From a checkpoint of a small mixture-of-experts model trained on Wikipedia.
Size: width 224, vocabulary 4096.
Experts: 16 experts in each of 6 layers, 192 clamped SwiGLU neurons an expert, 3 picks a token.
Training: 365M tokens, 8006 steps.
Below are experts of layer 5 (counted from 0) of a mixture-of-experts language model. Rows are named router (the router's row for the expert), gate (a neuron's input weights, with its number), up (a neuron's input weights, with its number), down (a neuron's output weights, with its number) and show model dimensions 0-223. Each number is 500 + 25 x the weight over its row's rms, rounded and kept within 0 to 999. Numbers have three digits each.
After each expert's rows: a language model's description of what the expert responds to. This comes from a sample of Wikipedia text that the model never trained on.

# expert 4
router:480485495523470519488490526547483479510509497526520559504491490472455485514494466507514495487511512562472498487482499464485531497520500485494504529491484529498496508497522480513493507455550523491519519471488454438491515523505534512487488509481493473489518517493495485473531516510498575475525523485484526471509489467476506502552531493492519529510503462492505545478513500448489507472497511511508455467502509468517503500504532507514497519514490537558527551496554527518496463482505508537487485511492511490493521537535530513424515524508535431520484509549491508492493524518505476508489489519548488491482509519505530538510494463540510491456547560492485510484483498527546468462486
gate13:498502491520466507484489474491463510484517468462481481508527487500473538544519443501490490485459505520498475491483470525474527507521512472490526500527490476519520478504475539545474559496535472506507526452520489502500479465519483491453493471469537489485495474475479475443498499484508489468541474528480550478515543511531475465484486479492526504509500488498510502464491494520531502457503486479477490455497485482530503482513469525497544529494480525482467519497518485467508462441485477515498477510503476565488545449490531523467483462512550492523509476504516534490460467498517479507482530474502484463533506533501497484487501499502475536501538544543467524500532522495533532553495
up13:513487490463494501510479480450469497520556498464482502484532528493528485512506478475488504490513511499500525491485485525456470506529511520473529512502519499467484496500501509538477493465470482490508509482448489472501512518497460529485495506459523492511537480477481502448514501493539464454524520561539514523504498532507507526536519463535501534478480541490489470496513482476534492503482444501532471544462529502471512474473511513503435513533522479485473474498447522480493506512484479471455471527539514483493505477536467532474534452532480478490537512514492508513515506524468470530514485520495489521490533545485476513452531529509496534479503493470478521493574501472504515459482
down13:491522473523496516514514481454504493483500507496466553521507482466464461513532482466461501485508508477528495497486453509489480481527505499463507423450543519484488516491478506522490489474512502503493503560497487511489505497543521534520476561471503461486508525506451506476491527514468424521485505552474515523533504491521514500505512521512471511528514484512525475510510472503488455539499474477475498500464487504524532506495498544520504490504499514464505436490441506466507483507453522482527529500536499494492499454508478507494474495511510507467513507483510480479504458491475466503492543456516477461486477477521480542511525498489538503531529454503502466440530485531500521478474
gate14:493460531516479501515461518518517542489488486488547468502497519528446470505479463557475502520519510498491535552480460506495531508507479491507534494499505518471473488495469504496490503482498473516527496474501523561496531502477490589520514490489462498498473455539500489528513496483565492513520554478489479489517477550540498522471506494515524510497495530513487451481496512462518498470500510508478538483522492514529461494497522543525459478488509563500498523526528528466526507479499481501480501525486524472487497457516470520508506462540536500478531462492485510447468523481477471505510506500512483529471493515459472537528496484502456483434526483472496513507484494478495495496492
up14:493473517550508497494459521482515522487487476484534497525512473515441468478483478528469507507481496505503554520501456498487472543501502514509537514476467522480458499497472492510490493467514470517497473503498511560469523453445479568523568490504468504499485493542505494522522472484515483491497543500500509496496472522515497533499472495534506492482497522522480509503521545486511468448496509488499519456526528509524466513512535522554480467460512552546483517497529501499540490479507456491538504507506515490466494472515480504495526479536522519496519477499511539448466549442480477539515472498520502486474504527484489500507511491514485476440541480471518500515500475493530491476518
down14:513487483509527501490510498481522533538521495501519470491503491501495506510519483508488494503556497509511515497506500484523512506499516510516480522492540486486490521514489469528542491474504453512526480496467489533488491474478496534490503550532491512479478481475472496505552473488479497516497515471526474509497515464514506436520481547540533531498490529482492493499486542507516512483520511512510504510444526503514518512496505492521507460507463505475480513500509554465461527522504447465530502473524538532487520501501542523513551545496430455545457499548492571465541480480472471490493513471497493517539478495514469519534485485524514470487438506502518478425497509494474454462480
gate15:479499460479489519484459521489481513477488507536518509524476530477515509469460466449512464480498542501513490514530498477500522515468496470477503457516507490501512485535492543467545507458489560510514497517524478504535499487457510498503475540510548526534523527449492509514553497520504480472531524529503527505475483479514519464515546531522463483481531507536507508465519519501517487477513462523483515523517469523480488497516483503535546484483535505481490535477474435489500466475452457512439482501494522487450524492499501501536521487509521518484519521490485515517529476485524495454472545505498542504505474517482501505514556492535458490481486495468486490527482506475565505488489
up15:512535506474491518466470539523473498526467523480505529498476487490489508431484498471492464494542514498502455469500513442474536471474544471518484493521479513473494538532511533481525491509470566504493509518498451469477476510486481526555489499487545535470524493492503510489537481500530454454521498492495529502488453478502501468482511488512514518497536484547481470474514475490497513498506467513462505541483465513439504530477501517529526459504484470478475526464495468482524485471463450491463481507469519516453521483517469516522530520482491449482509512525520543483540491479520506505480517494508525519516484510488492514512511454508470541520489510508507523534480478476532521502472
down15:471513465526538459491492506509484462508470533480496512501471481498464509477456517512516493504508511498527488548538504469480522542499529534456526518508516511501481474481494507454515513497465524500529530514493538550458515502479488506489478540490472539483565488468473495485497562521515483497460499480489505479427483488523449432503501534520511552505517530544496534503519482496515529510514505500451481506511446491517512515503489478502521478555496493493524501504522492489526496524503508467505470499517511485462500483539508515502497486508492517506472483513506500498540497535547468509487529439450499537508479543512515497497494517493462500545498476528539491516501556527524479484470
Table pipes, dashes and colons in sports and infobox listings, plus had, has, were, won and finish in season summaries.

# expert 11
router:469513483502502491519504461526526488514481537457517549483508480460495520470496499472452483538474531485524494487516506509525494505524459483469569494487513475463489519486518505499519507490494479529557505494579463514503501527533516518499497446512489513542515505489525541504504491522495500472478508508478508484458494466492490516496484452527533485548521510488518496500530460536556481531544465502500542472528531448487480453524497485508517538481509473493534519511488518482520521555523489509503475485471495475490529489490505501480451503515527464510482490506488482473497511520499537511483477528483494497477480472449523523514502461483450559512510518518498470456507472523475463470489
gate3:480490510526524449481479463468505498497522477505483540513519481466464521483547491467518532519461503523486519494500512464502522474487470467503508498536502508505512510513546499472504542490528486485485496462521506496527465493509543498461563448457495524482496478510528521528458479523496534476530484500464540479516462468491469513511489515490468502495490492493524509517490481470507550530494454508521496503487511456478500486522482473505512527464563511529470536481535529467517522501480532476493471502502547428471484500476515516494508526498501520474507509543521531481490501479554497452473505515497476493492520478544464522441457509517525558512521485506519508517535524481493494484483
up3:475474476501540533440504494486502488517531523520494508486565479500453524515512473426541501541488495522478484516490505471502515467464508501514522474495484490516490507487535483476507526487512513475469498532485498471488511505491560488517533490468474544474490512504518545495504476516520488491521511477504499474532524479490473512490463474475502514463481522538522509490506497485537546518528466519477499537446479473480514493510459514494493501447571479468501506557526498516551536506487539481488470516491517447474522509502493499474548555509450514532513510517528513510512504491545507476490522528529466495504507480517482525452510533478508486526490465536523486513520506473514492492532
down3:494475486470481508469478527503507522498531479479474528551475529513496492499506452476488488492474516476495502542504464549539528498486519517545491498494497512489484489475504537494527485519472457466468551522491547481495477485490539456539495559506515520499552524506533514502511496482496497531514499512505490518472541518505504509476510530528492531475475504502458463538468521520515533453480524514501510504458477460494533532529499547510542519467492478510485450499481491519499518486468527480455473529519545486510541494534505517491522551492448496500474483489526477477506502524467511476490483502514528493564484490508433499525504505536513496491461503515519481504532439476504467492497
gate4:522473526474515474520477505488471492530507517518437517459510500494522464518501516502540515508518498468456521494478521497530513517486507494532528512469512532495491537506572569501532523522485528564530530528525469505518460489530476533489530460474489518495473526507532508468439513514495487504509494512521511495493564480509468509490514485477519476514500470540461484501516492535553507529550469522486469529487518485541494501519515505515478485487498501529465484499477515495467494499504533513541516523485493524498492478491524520483476498483462508509486507540530480484504479489453500495467456561507491510499489525444500544498506481490506523481521456545532514492455495529500473538519
up4:480502513500517506516486496467524528488469513516478456464490517489501483524514580432546473483473473483507495516517491518487509518554504480501474551516512530503491530453557513499510538526507504534539500502503472520514489491529530502479534484494519546449455500485489496463502485480528530532516490491524516532475510471507513504516490495481522471477490462500480483493533535495538501483501457541492469503525502475509504491491533499550435483512534494493447506517526521491537492470498487511540515558488473500536488505457504486491514566484518487486442511498503465493447496532487506514496501512491465483505490503501525505512525487449492473511504488511503462495474486522496472565518
down4:499484468515510501483500465499495472488538516505498527500484494527509510501495476490436485533479483503497500461463599477522493512476503480510501479507454502434522471487479523495493456542505473492480490477472507502487514518438543505536502516491447477511563519500499491527470478544456470514497512486529489489499433504501529527527501487479486502514532521493505509518511491489537516568504507487518511541497497521525490473533494490524554510522523462512495475499528529483468542497530473487488502473515519530528501509488496474446527460493517520543497473514464478520494507535485512511476473483471481513477510507483490485494522517504475510504501519464507510454503499523502421494539
gate5:541518482496488503516535500492529528511487516542438474474466476454514523494485489529496522532519511478505462501474547464515483446492540493465521482479489526454530461519468513475539488521517498492502492502506548478476485454467496462534504471485511504501480514540489527507465489471503520463524529491543499485540532512456501503489482511520497460500480480509514496542537477507478457546539527503479476516540506477533509476476536514469497472488513483485542482525532507498533469491491491513484504472475487536494490498477490458470463469522516490543465504509505489505468501496525492471563497485534521463528483505494467522479474465499476485529495471504472492464512479534454530465528
up5:500523472469498499515538517491523514512506505555457449466479487474534521483469536532501499499510475502466473494505531480520514421487513486474505516464515531503511507551504533447546504524502457497522478495512506507492456497435512487495515531490532499493484503561499539504468515506500477436490475499488489495507523524476469524514487506482509488472482505532521477556502493514463466526519519506472498470523501499515524475511548530454495433495504495461503501543519492489532491490467491520482495477474475548527489488473486487481488411500500480520516479521531498501480506505498472448565503482511505486529498488475465513486491513486500476517491505487499485503489443487518479498515
down5:502491508493500477499475495462477479499477511457536524508495506574508522556527469504504505525476475491537483520540594509494513508508434493515509510523472477476488568439494463478505476521498510475515518535520493464507534500520528517461507504477543480471502512478491493493507499545514495491479492501537536497516477509499496505526502518513551514473504491461504504509518485515502504494490494526459454487477488476501488512506463479552494537520497516518550503494447534543477467471527478509508520522466469470458531484508524487507481496474510489476492538503483500485510495482508522483450496526478498503486475494483511433547488472517496468477502494497506524470529530533496488448514
Prepositions and function words (of, in, to, from, on) plus colons after infobox labels like Established: and pipes in election tables.

# expert 2
router:482546498509524472511464515497516519512475499474493507553495509503499526482502546453492490516508518470539516482490527494519491524453485507505506488500475507472498517489509512529484500523492498558525538488536472500482481490509522514488472481547489490472543505477490497492459513496487537522484511507508470481502529432498480497526547510491511515529567494479499469472521501512498465547538440501540493527543541529491489452515532485503516467482497462528530503529510535475537509532535500506514503472498461506490511479545512496479521524491506537498512490502459457446501509527522498541458517500431459464508558497494523489507514458518490551485544510499498503498469491503484504482530
gate0:517488478484513489506466484523425498499498500509432488521474513499531491436494509535528550491495537465481516512501507511517449492516488505466483467496522508505502508447526484463477526477542483570515507509477501515498485486487516503490497461472492504516515480516474518479500517481541488497514502520498499512429479502493522448505496533510477504515506521561506471484463478476530494519505515499513491545506483493455470491462519489557469461499459513490512467489468463434499461514501540511456541508452512503502507518484520483507490485525515545507491467512487530496510487500511525498508512521538495513514491499505504443533472523509476529464517511498495459537482448473471502479494
up0:535460470512530519511447470577485494512461505524472506504473526521533506460476534513499502533529491480516516480544518509485438496486512506497488514508506523534523509466456507458511472452540471527545485494507530513493513485469492419510519483478477506508551493534466504491508513497500497493505473492517495523458492485487504484501520535498502494530519508506538472501500501484467460477507531506504505507512453485467508497471497510503484491486431529492498483474494504465498444495498514535499546495454482511496470466488505536522482498501523515542476495534482500522505504523511550487476521507554499504527559502505480486534483493512475523472441533518467446483478480477487514497507
down0:489466497522533524523496495487502473518471530461494519567474482487507464466467545492505478493483481498454501517536459526506498498433482490493510501462453518523471511500489481497512466468496532532520471497453469534521492517523509532492514481475491515488469482497482471493501493502481525463494494488523500543411477474551475526481535510496493522494497490449507483570509556495478524470482510498497520513476501475491502490462514488495483469498472470502477459505457513509493513525518527496529486500532507453527556493480522532549505496513461506476524457490508546491500515475489489504518515496482494475524510501509498547509509523477500487524514453482463504500516564515472484523475
gate1:506459500528477494501492517541482511532496517494513492533462478546483474503477488492474497456490471504517509487502504465504500525525500552468458463489515527434560512522491541511462490520546476484551536525487461447470547506508559488524501509507452466479494528513506500490509519509516477513463543521481492495455494527428492462505510508531553488520503531516471514526472513502505503510470501506513516482448500519507492510520520516517471471521572533515489508521465511485524513473479501475501498503534515465511490492522519501513525502508490514460520537499498504542481489495505516511517472495478503522518503540537515501498497517558482528472491500547470515488468557488475481487493
up1:484478489481494479505473500495518495489476549501505472470487545490504504497517474495498483480474522457508500488497485504506455513467509521505491463528514519444554494490508510498437513475531472493520507522441441489507511495507522537475527529488486511508467524497500488514512472452500481464537513497491528525479525488470494498509531522526535504486579465519494499516496522514509492530496515524510490534469524471525488491496482504529471491525578498495504487478456495489533513512503481496506530503502515509512523480488552545502510555524486500505465524520497473575498521488509459502512468498468536461544517508462506468471525529528446501487519513561490520499491519539457497464503
down1:536511521467538482487523503487522464488551468476540504467521515496521521497496496497484474489508523480493494468524514522485540495521517474490529524526494482495522500508531465513534496508480499526486531486509508478500517496467522496496492502506556486522500489505518494501476482474538515484499504470523527507545498426463497478481503522515520435497495476485499490481467518530494518478543534511540521495541485474466518493511502571487471495482471523524501504562456524527541521547517497499539540473434515526490466515478542458539501503485515481496490469492492515476485501527517431480526477483526494502484522515464503501497496459501502539546461513479515494548481467501504440474511
gate2:501551484475469472508505472490487519479473497536496508555471488539507557506495530471572501464473519490531527471516497493522489551519531487467546514521501524490535472523512553533507532470477489512508474482520477498499462520492431519516481488517514500512468475521483504511513509509506520519490527463561458505447499521489496543482481509497500471510523493493498495546474494508533491500473453500481465482537521505520496460507478519466496522485525502561514475488494480460532528497561491512518473505512489530510521491494472485434526459487482526504503496491527504461488489480471513532505495481492462462463484510520554492503511510523524532494508531489494518513479449490498485516489
up2:512507518504499472495493484516504518478490474499529433539478502503544536523502489498476498497473519490461534498561499492532492468522504477493524522490484480519526514522517542529477494483490501502483518512515495529528487476494445494522528507490460499508454488486522480537502531511491466501498499480532480509485529480485484498489503482490476479504502459518478484531496489469499504477507488515555512500551501549476475453489493502492469538489544511530476473470510490447521481512489516481501471486516492566464509512511441488447506469508525488537493504494504535439465537438483472527491477511493481467471512482506565534484530528505450553503531500446519491466492454504504502515504
down2:478500485544534484524502498488508476521515533463509433496493501479505487513547485521499531518508466539507531503503633488508510500490461543524487514490475505497506497470464455509498507510508467517500500507485548503469488504500466490481507486489505508493533504521481493430508486519497504503489486483487525467492483505510507487533500485505507507533566516502514497495505541489488520523503525477531506493458457420481526489509461479539544494511487492532452479486551506511513444494506513538501481483500492514493524477519509489534473526520479502478522498537516513467508535515527480502495531495494505512529537488465497517503514499531468502544492464547511451524530535501522497498487
Function words like the, of, a, that, which, mostly after a comma or preposition, as in Location of, Species of, on the occasion.

# expert 10
router:519522474543500543498477488526512511508501502488458494498496479526552501486511535523524503439563503465476526462499474499504484543478513503513466482547468524513492538521497492510447512512461494492503493527488509543534498518483473533509460488488497509480521532525515509509509528505515506481471510498485489524515476471566525464514496475524483534474503500507502470557500469514492518516483522538486504529465467528553515472522512531499446531517489496486503469557502492489531482514503492436521493503503534529468531496512468458496528520490459536498480525510479479482480514454496451514464468539463500503493489497494466474509467540502476486552498519482494489519476517492543498542488
gate14:483490463492543469501512464485443483491490485509484509468504497505486515514502529541498473521491511451468448497425491488501493517539543439503513469485481525498501513501531508519520498505492493512530455491482515514478471483485500501439536488487481468458501505486524518471487452485493491454521529496548520516506453543560494517497492513459480497508493456500514487498493477524500482450478481477501469529537524474520485487537520469468504508507478516499502512520502471525556493476486507505483476482475504495547478481504465534520512511492502470547542523456512444485502441526513515526508508517493475528538480491537477466507481488488472479524523495502474461468480493465520477474495
up14:478510477484545489503485437498468471507512462491487535471525460503495508508477532526483465529469502472480473489458498495493484487515499461492509516473469493502451483515579515508522504502498479509505454527454517495473491458502505498440529491500495509486500499474519524468494468495493491481518501489505488524480482558546527504510469492461528489481498481464508478498494508552534512476480505470502502524516520459547486497512515484467507512530503505469517510512474464538538487481496480461471452489492495476528474488521465541489487514485518487550523529442502480527516455526496514536520512518519491519540488513555480465471497487470488457536522455500453473469483463488479484497513
down14:491525490467490508490544522518489532498491460484487488513475511528521524486469505516478476502485489546486490466495584500515503568504498496501473516457521490472489500471528468481497498503474485475482532509518445480514502501487510498539477504464458506515537491487514503529528521573495557490476522508473467510504493507489482468454510480476491470529472534511521534537452556511520520467482499465500508517539453477525537485495510511501504474522506460503538462525510519503502504516524502478522529527537474527491525469483490511511502517500452519519496483516481504446482544512523475491494493492517511542500519517524519501502506517470535469466488440491498495491556481480535458542522
gate15:486487462505486485487496505497477550510475470539473477480469486506481507511459479499487509492477507495518514493511489482497484486516532506451505492531484505518488499442473550522470522488490467492482459513501501489467484492506498467522494510495527490479542477539499530527473505489555497511569470499561510442474569480501477472455456534487457488490498506501534537535484458526526499498496529530498508483505485461465516509530465489498521523528512483450502500516496502517506526522468500499529497512523471523435448525492481486457480510531490475502530520520509456508484482457453485526484465535469502530480537483510486545496511504464481482494501512481493496523485489529494494562498
up15:523465484512480506489507485478500523500481470523467479502481490517515530538460506524507503505481493479531476483501495475461471479509493514476518483505473511486501442460525547489453497452473471510486436495518490470479507505499476444517501531502533486501538496501522533505490523519532493514538480518538490473500569470499485456439443539513472484498535524486528509519475478507544478498520569507480498449521501484476552467500466499506496513506537491464514508528485508508510496494506513516545476528536480536475462470502512487471507470514513503517516496517535470501489430463476511504486488527497482512492551482471453495503465521501494475502495525465510483533478493514480483535480
down15:516499503488489513519516515499483470508492440540537500527508545472505541499474485494496485505455503517511451532539571469509491499543495489449528479482541512494490492542492486489476497476495506501462491496476474510503509486556465486472489455508515501507530499524517526521453523543530538508475468490521466478529550503540464520519500512494516509485478486493514486507499498486524483503553489483463501479489503461486506490508526484488466524481508521492490481502479538518532483478488462517503479475491485539523488474495480494524500466533459487516476445529484526505523501472491485511538516460537480469474550466509439499472533519520482501490512433456530478500493503540531520465530
gate16:529475495471469460481481523516512515542535519513450474463524473468525489492498526520483458535522526508519538447494509494525528506515495491518496493535495475500490529515452484475511537515472494488432500519523500525518482494522530545497505525507464487480465479529481522487502532494551494474525513524510507483487461527494531451478544506508463483504519483491518453529455517481526504522493533520506506461525531526497520540516514502494452488443510513508508487521494483499510472473516457489515501559495504487498520522501507534540451515491540502507505530532417485513504487447494505510516520514460502502513546544517521514507495492504429479491509515495542482492495498506505530503507
up16:503514492486474480491488518482515495516494514505435483532534474537497516509508535485500505527497535495541509487530520503528512451513472491489472479558501485509485496475523470489490559486492476513487490501521486498544504497546569508457481511504529440499521453530480509456505507506490485494499490511549518461485497488480508474509522506554482497529539519485547487495434452507517472521508521489466518520474492468477492492536534509530503518430501518531518515505498508485499465470470498414477502530513476483548515518522510528505543520482499517537537511470515507500483507503487493496521520484470487435491538538495510523460485495513446514501507502467513509476498513496510521521492
down16:482530477504507542565464517550503512454500483534528494531496527456474517464519480485501503480518528511506517502458481505532463495519498494461532466491445504475494505535524487504543509514525516504487556492557504482528482515506520536500512519536492490544522449528498513463518538491492523485500504466484481518525521509492451523519481489473508532516495447510477433504460507468478473505519480526482480462540522497433522539486539503471477531516500449506482506497532497500467526509491490528482486517485555476491516478529485484465477482566493493514517501461511471495503482482496516486498490492487475514546481532532501529504491513506516544492489507510501481498508498527503534487536
Leading digits of numbers, coordinates and measures after a space or bracket, plus mid-word pieces like aut-om-atic and relu-ct-ant.

# expert 8
router:497487531496517454477539467503500516505479517513433473530502514521499487472508511514537520468483493513522471549499507516527502462515445498527522481487474521516502512471533518455483498516518510507480541507552525496441469465460506506493489491536452485514508476499483485494546510484456460509488499474506448510509469532552524522471484486501512499524502486536503467491487527555513470478501494533493480531521476527487514506493476511477507512507515504493518519477479507480487522523511523541515497484493521487506502483461497464558516482507491551472484536404485459516507478485457508481506543496483536515529491498484462516501533496490478496518504488523491471496497518483441548543513
gate3:472492545523498463497521494506463468535511492542458482509537445513482494459458525491494503516465506522504512560500508465576504481522516486497504540490529524509491540461491525500493488504515480515502501480510497487490527509472502479487477489548447469515450503477504513478497506501472524554486543532519479481498461495546472503465490451489481498478455495545493488490495485503509469490524502477460438535535519497470500499481519482491470473492534496468480547508517487488500527515500492506481463494511540513495490503494434508516519521464506534421471541482506470465519530482442480466525520485485509480478541475504507504497501518510498519514490499526503490501494485498514534509520
up3:478516521528475457502502473492471443542524481519456489505524457518491498481457512499503523515465526504496511539508498488571531470502513480497495508482557535491513553464482514502507500501522504510469500467519530504504526493469505499521480498542437472486462496483507508533504515522481482570495559519533477543503478493510466523468456454493474475504441512528480480491520503487530462494513505494468457539517509496473503505484512498465483457475531484485460552519508508505520500517497510521495464488488551508513501488491445499513508498465519526430450550480489482467514507498456481490505514477515524498512538486512484527508493496507497524506498525528490472510515473484524510494511
down3:501491491490501472472480534493489504523494511530429500511491466482487460472461508502525496530494482516474536547495671476542503432511535501492489516500488512484506522444507505495511479486507518486463494510507482503509528504513504485504481499522507496508490495506507501512457520480514483529506510497502492502504510519540508540487481489483498513494477490515499469512492443506542480521567486481471464508496521480493478516502490509483486488508548487473493570512497508505499546495512498520500490525479523527480463526517489499492543527473507495445458490489490496506491467496425466464504495486473484492511544502497517498505471518518499501483505501531507476512492481495526508498490
gate4:513486482536486455484536502484515463508465444482485522508503480523494478530480510498472524470517502523477496517525464513529520501524501498476527425528498457465499513517565470462504500491527493522482469484521485530488533536479578523517517534493501483528510523452510520482491513468470495465553509499503459482489507477506511498519465485478508499533490485489509482484483439499520542460505522513479477522467460466498486490512451515496492488498482490471449537545465494480524484499516545476490503494503469510462503484489499511497489466499545499481495485496501503517524524452490491502535548448484475501528479506535456523528511494488515528460500495509521485440504484479470515471488
up4:513498487548527441467534510467498486496444494490492517491500506491531507481483484511500523469532501475514504503491470524533534551480491489468542492519427476442493460490529501481517533480506504511496470488529480559482530515497519503501514552543479460510490529495513496470513506507471495514476527507514479463472463490532487518519479448508508497543503478502520504539459486505530539460471510547470500505499488523496490458512475498507490517503495525500467492531515482492503474503499541467481532538484504501468548511488534524532498480536572479457485499491513519514525493461499477505550524483494515485546498505538493491478533487470507542496492500472503460466525508480513466473468
down4:531474488532494532465509492486539472567510485536535512494492558514448508494466463516498480492500484475498517449507414451470477499511492516536476512479527511481477512570478496504455461473498520500525491504518531490522494510505485503516483456467471493515496495493511499490505507531507470541505506501503484511471479504476510523487536526507502459511492532511482497499499515487494522489478486479537522502546486538518506471486492513494497459505547477511481467463510493529539502531520480548522502508456505503520477522533484508489531479491505496527502466537468471462495502489520472474501466551533491472483540428475493535492500478512477489486504522461513531536518521504564483510509
gate5:474471506472532512490482515514491506502467496504515503502535513469528453448497525480459484492513459478482516487424535475495525498489459532466457499495525536563532547531490442460507524495457512522523476509464503494457497496530519470454476516503496475498501496526536510480487469479501482460470515450525483485482482555502480496499518495538525487499483507491496498497507493517480494506422526495499449466503525481501539512480523502521480558489481513519498521504513508538507534519553510494536507465507534483477488507482491490500492513530532497514486473505532510536498475518515512526541505512484540510538460481504508476482476546486500521498511500546468513496462541520509470502499
up5:468496479502546508499467475473476488497493509521454496495513492486509488490539518498460530478566470486505489483476540505486550495484486528438451546505525533541527505549503500482513541491462492479508487501513539479486509448534487511451520501530488491480510508505545498496494489481521481478470513487512490504533475502526473450489521491510514496517484470514531544517497509500489518480476545471444456519556513469540533464468496488492473545517477516548529510541517481523540510513504493516536495509547527512491510491479498523507497527519509493529427473487499483519520444507492512534525500498458529479504479486450529470475501530480496503473484512524480526507495503497521478502480
down5:473495516504486480503534529484513491499497538520502528511491477477508458445469484523483495444518496496539541517493512514478481459528520494494489496516521494542494462479446492471466498480496490488488541514483518495468504507494494522484512507518520534521543505539528469492471538474486482527489522485507543495528484495514445504541485488537485458533516528474476521523495520517492532484454481479472540490515519528486515487495478507539530537533519473474505513550518514544509446505456520518513536479489505488494529501562530479476529504509509488457517503513544514497475504512500493500530477491459481515464497559488508472434479474559499497485517467509506487527473499458528527478456
Word pieces in biology and taxonomy text, like cardiomyoc-y-te, hypoc-ot-yl and genus names, plus Genus lines and species authority fields.

# expert 6
router:485504522492486532491516509486517530510540521548517504461489513520513482516501480527482500488516509498475466450488491530488481500481498518515511490496547493562529505487487482456521530445498550492488503498437533510502468482484486488486498509527505502466456494480501505475502480479560486500498510494520488500483504510490497497512514487529480469535500493458502467515524547532485518477524517502492492510499513469477477456494466500498497514481486556490478453456519482502592507469521458509506497514555491562506476478487503521521481508530537526476550521451500498489473511489520498433489450477483534508494508455499518461479514519480467475521478474516535488509506526518542495449490
gate3:513522511518474474520517517508514507492558498509475505497472508541477472478490525476493522484544476446446476510530531508496467494434491532458512496499498492515500489484474488503481518465501511507545472507505547505518520520493479502484518528512537497505468509501444521514509478449531511483479549543496460515557481461487508474486528515520493490485504461521527476495476485505442501473510517519512472502520547473469487527471472554545494516486492477498544473497510491500505525514476452480529513533486515544490481513492484506520493462494477523499544528472544428481498491506468526513497478482505530519468464484487470468490511505532509477468553505509492491481516514541498502547481
up3:508504482496473510483523494480528507484570495497495516487486500523461461474481525497491514471535488459476492489529508511473477507488457520485508503559493484524495455471469483528464514465497497526551476509511526529507506490507490508486522515464482534525497505500481538520490465500532523468483550523479492493555474457490557468493505522507516487498521515528519480503499472563437470490520487529500514509511502470505474528496471547518494522468475474491529447511529498493515488532459452525538498516505546533492484481465509525493516485503471539550531534489519438473502467525454532491498465451497497492465502482477502478528491506509522489486538509502502457476502514513505497542497
down3:470498540518487504526504537482496519452535475514515493442441484544487483511498506510456518477494524485505498502533484506492474529477499475453512496516535506501485560476527508489498499502481507459472494542474506472502500470550509494466489510473551519495537509477480494480479529467518488484514542531462540554491472523491505500494522489505445466521545514507496508511513481485538439491536498495532523471515512504517491526485521502525475511521478504470531473495541506495495522515469496470504476493540456549456472491519480507494500523517500461485467494509519468496534495541476480448494552494493486520509493457494548543499486526535466488493485495516434488486500480478491509538474
gate4:477463463475478491494487500492491502522476521535472456513516523510487456506537476518491486470552539505466492503516465466513512471555496501542515499526500487537449502525489502552533491534492500505476524513519505461495519466504496503506504510496515521496551504549484519498491527498537517516530455513491490480512494518498556512497501478532553495513474457515499531482522522478491508507547503456516480442492527456511558515469475513514511468504500505537486504468505548502513514525502501501453500508563477491488497491490517501508489475496542489494586507494454501507484488462548489510462515479505535506484526483484467511473532549566493495512514472503494513512522493517494505466489
up4:498522495463532480499494518492489458521505515507490491485500537526510480492510455525498524527497511530491506468528500482511493471523483497550477507495536465520520509481553446534525514553531472483473542504484494496518482468504494520456479506515513465478537502528502475502446507474529520498547472470484531488491490528526544500493543483526526455516511534495473526498508507502507564488534527503507468454518487470485523490458458537532479541548533509551443522495486511494552512500487489502486519521553486500509477480460520484526535520445540491488526546532510501514483526511528503511475503490483500498476488491504479519470515547538475523530502463510516481508481513489470487494480
down4:474459477466505517437529561526533513491543501507483480491490501516472500488515508524526491527523453460471518528490514529533516486505461517524540495473561490545493532497508508516533497519513510507483518452536505522505500466512517497531477478491535487492524501476476510492540507478491489492524493485458474485511485480473503506444519517475498470491533478511487512483499548492509531483478517490498452482537503470482491500468481530491523518503529492506503509494505443534569515480521473478504516451481519483481478491549497445511476499547491488535523462498510501494547515536491469515490519455504470509496532447531512497490475543501500498489508513504504456478512546559462495485472
gate5:492522464503509490499479491495487498512506507499448505477526512464479512487497474494509461479477530456519509521475507513501550525516471476521477445470517517550518499496478483524523506449491525437477459507479501525516462448496489511466554491496514472488494499513501518469479503481476521522512489535497527501514532551508487518496520503536523496487517474510503441496514508461473482454531499480496486511519525460532521508471499500476498534523520533528458511515498481473511458508484522457472460506508538532516532479482505516522489451515479478498490515501473462481474496443498509507484504581498509526500503454518513527509529491467485458459519478477543505537510481446512533524534
up5:492488497512515506467463521512531495529479514522493499556549483477496514498527509521482474487486510453537481521535506457477530531503504536522467482479484489516479491519535500495509516516514463511513493510465456525528511473452518477476506512474525493506469508546487530490531459467463468516517508499487479484528510470540492535526515441529519478497539488509506425465495489469481472472481514475499474489489432456517526530511493478485479501523460497446489520498472459488499502490537512475523479535488554545516495503459521501447485501489515493487518518537507511488513481478477482524501484547495508509463525482554512500525477536466515491524521520529560516487531488491499514507512
down5:485508490521466506486479525484488494475526498502514459498468474522491522519461494504516546519500501527515509495469496487554469483423526490498488467485485534482522483473482533503496578479510507507494440507530470478477398524464496494464515477508494476500486524506487522462526534510475471472476498496522487470493517546477514536543514510485510503505523521497493538500521516476483470544511438500511494503520514449457508468468515494498505499520519514467515496497481463500481507524520489472494504499524520507496485512509529510457486507507526528506487477529510461523459509473489530517504488527460520494505476549500512520527477476470516483517519508501530501480495477577499558458516
Verbs is, was, were, been in biography openings, plus inner pieces of names and words such as Myr-r-h, Ma-ver-icks, Territ-or-ial.